python train.py --d_expert=176 --hidden_act="swiglu" --routed_scale=1.0 --balance_loss=0.00379 --groups_per_token=1 --tie_word_embeddings=true
Below are experts of layer 2 (counted from 0) of a mixture-of-experts language model. Rows are named router (the router's row for the expert), gate (a neuron's input weights, with its number), up (a neuron's input weights, with its number) and show model dimensions 128-159. Each number is 128 + 24 x the weight over its row's rms, rounded and kept within 0 to 255. Numbers have three digits each.
Before each expert's rows: "gets" lists some tokens that make up at least twice as much of what it gets as of all text. This comes from a sample of Wikipedia text that the model never trained on. Tokens count by the router's weight.

# expert 14
gets: ".", "),", ").", "s,", "s.", ") |"
router:083133190152149116152142130107136098092137127167115126124123106149089170105104129155154132147111
gate0:085126103109121111130139108145110144145089138098136137111121151098144127117106120153103112175166
up0:117135158118112105108145135121115131112127151088134119119114073120102141120111131147126126092119
gate1:124116147112157097154121072164146102112110148085143155152139115142137104144129139117116130183109
up1:135178123133149134155144140170161150139072145146113087154119118150143130118133144119138179177126
gate2:117119130130129182146104119149132147170114151166103140149115165163089112117145125141171164148158
up2:117166122084148154120108127177120100151145112119141111103109099095087089110124118117091103122092
gate3:126184154090117126120145152171104141147095099128132112117160122133143149099126106120093138100143
up3:135137115126116139131147108120113130112138187114144144126154152074167106142140117101136086121100
gate4:116129110119129117114105126101102146127153082123133141143082113144155124104125128130107137133133
up4:134134139139101144157127114112133131158125087121137133121163175136148138112171162077123152094143
gate5:097138114123109159127161133126119142110083098072090108137138147140131102108149109111142115103121
up5:126146158122115152097147131115096099094122114139074128127127116097142171120122129090150129104153
gate6:119109099134154143145107104108124125124138122120103121104129148095124135147143167130101149141117
up6:114117074156165136139123136113094125141132146116140128112130134118153117140110098101108154107130
gate7:104132120141150137126182093164131101074118085125137147089111106141131149125139117123096161135084
up7:108112082101127152137153096180109133123131082131107097132139139136126126090173094134116136131146
gate8:159146112108164128117114099162160146104122130127088119133089132141142103156132123096107124090121
up8:129095159112163070152100106111102109112085121118141130108138146123156135116154114150117132145131
gate9:138125147138149090116126115138125129127117116105118144167140150130124098136101138137143126142107
up9:093120156147133101132080148149124136122130160128133130168128132138105077123122158149082115130150
gate10:165088132081149117093110147143121152117154137107137135140120103150179120088115090114155115147157
up10:130129114136122131082129145132103145136166146130117150148146113123123102124086136144141155111171
gate11:132154119113159100081102095104153128113143103108141136068134153134122125164118084127099137123123
up11:107130107119098112112107154157133155084124132105124126143127146099118084104152092106174117123136
gate12:109147110111121151118101129143082126094133102169164134120112177158102112105114139108119152126165
up12:162125092135152111121139137177167127146124131101117119118146089159125129112111153105077118105065
gate13:136124121085165109069139123072149147104105124117133122148122088125117125109110119131108139117106
up13:128139131139116136157118150128144120170130165123131148084143107168090096112137102147152108155112
gate14:148094127117162138124125117172127133149169099101108107155124122146128075126133141109100120142165
up14:185135146109149149094099133112121138119109132094144125109136085153135140128116125133108147158146
gate15:091161099137112130152103141106072115152121140115108104094134115095132131127108102141145159129150
up15:193072119135111133168117123106123149080153143118112168126133135122130099147129123137150130134144
gate16:166145138130116127173142118106133121099107114095120125103106178109127135116158167096131134083164
up16:119122109147125139109163112138036152126137122109106149166131148065123216109124155127155129108114
gate17:082127157140122132133122102144143091127103097126094113121130093146149131119159133122118162145095
up17:147094158101132170154105135096118056098181150114155114151123113119111129098113119116100161124133
gate18:141092132091126167103136079130135132168120121176126148125096128147145130134139126143133088174129
up18:133123101114083141085120099113126107132142122145126152137117088119168130137119134114102109139154
gate19:113105119121145138140171119147116112124133137142109144105126150075151152117129115102121130127128
up19:152142109088121126166085131157101127109130137099117115137138150115094118096140130122132140123109
gate20:128154172100134121157138122131109142165077155133093123122102116140136114158111128141132151166112
up20:144189130142141143143135129119126102101089122114156118132127143112158104107123137146106121177155
gate21:138161162106113154145131107131138155128156073125112137186148123118088098120142083102110116174099
up21:134142151124114134128122100144165123122105100156160135116161109139104118125137104122132139127142
gate22:133153121133143124139120106153143096088138154158130103121119134126120150135129111096139135143165
up22:154103120113138139100082114041124137119178157133131125120124109107129097150119169108131120160117
gate23:144097121147121164151135120128144137141134147117133104093106141110110087140154167137102103095100
up23:141082170133104131179129168117118099139149091105124144125137135060113130135131126110102155115117
gate24:093125119110094127133134113123132150132117104120160153166151084159179075097116127156153098178123
up24:099093157078126110124112124139153062119120102113129104118134090120134172110149160134098109100180
gate25:097127151115167086122131088096148119130149141112090129128134154142120140142133121144123130177102
up25:136127135104146108106140136203102164159121204137145172115145147123163131159157126165128111112132
gate26:118125124127138143123114153157090145127071103126114147138124108135101100121108145128081142116166
up26:150119146149124149119152116113141088161115114156160136157112141123171136167080137120131093131108
gate27:132170152128115147113111130077137103126107153122110172143125113153107144123111140154089170097094
up27:150169104086177117075136117144153135114152154125105121142136112172151163085170151138098165095128
gate28:159153153126137102091112130127158160086111130123130172123140174107103146124143140120138125142160
up28:128117152170159077182140133132123085141143130152107147145109094110073101145098100111104177120125
gate29:116124096141122133118160160182176113147092093118088136095153105130125117121130118160123128096135
up29:134075149113126147103101114114105133132140159142126143140113094125128124079159147089129106142150
gate30:113114153102112131165077119114127092138169101111102144150117146128140112103131156109166118123179
up30:099144146139065109138123138174125110173129134175098125125133146142133175104105118132134104113144
gate31:074135178112121142126111101118170100161128168127078148073128110105146137119160132135146158148124
up31:126162147103140073131117154117123127127094179134141086151127120120151118124147092127118155124175
gate32:092106145122086113137168122161155132161152136129148158158143125108139112123131079152119132150136
up32:101124138143124078108124115107114103100116119144150111134122125106141054179137143095114163112097
gate33:108152087140166171087102133135108095115159148147110152118107093108126134089134093182125082130113
up33:177135119127130155123131159192147134150077144132138116156154110138151127079141112143135089142185
gate34:124119108129150077141148129109142113133127136127133170143155128106155170137144150150133144095118
up34:177113129130142093146129161121086113172114130150131152118129131101129151130135159137122058162143
gate35:124126150122127152104129150127159109096101167151117099111131198142075128117110124113144131147149
up35:118127150160167184152160147155118107118111096117111107098086136129114126099150153135136139119135
gate36:131098137102079170170099120145127121139140179156108148104104141109152119096110173149145089143112
up36:113142118135089175126112137131145135137101124104120152128134132116115110104110137104144093124118
gate37:078150107149142107152115125137119137148101142091146090107127125120134125141120137152127149133079
up37:136112128116109141076121085124121167125146177140152151101124118139113133110100148097133133109118
gate38:167109133113140104080123122162147113066141091173124160126077109096138132182138153111108137178115
up38:108124123148119124150139139144137150149105140125135158168128095175100138133121144141141110135136
gate39:099098165125115102116172183086077135160096144155138116112110136094103178108137106124104165141150
up39:132148098119112119110163080091126093099137161123114098158118101155150137137112163138147157168125
gate40:099105134120126121146153116143115125170141137149121136106127119084115193112100131193078116176160
up40:177108109138200113124142179112099182124097088110105144134118108121150121138105153106155163110100
gate41:144149136128114123121128091104117077134084089131150118134137124208111107131145108154091159107124
up41:202122142127135127101145168134127170137145127138133124130087132136135135114144106137106142131142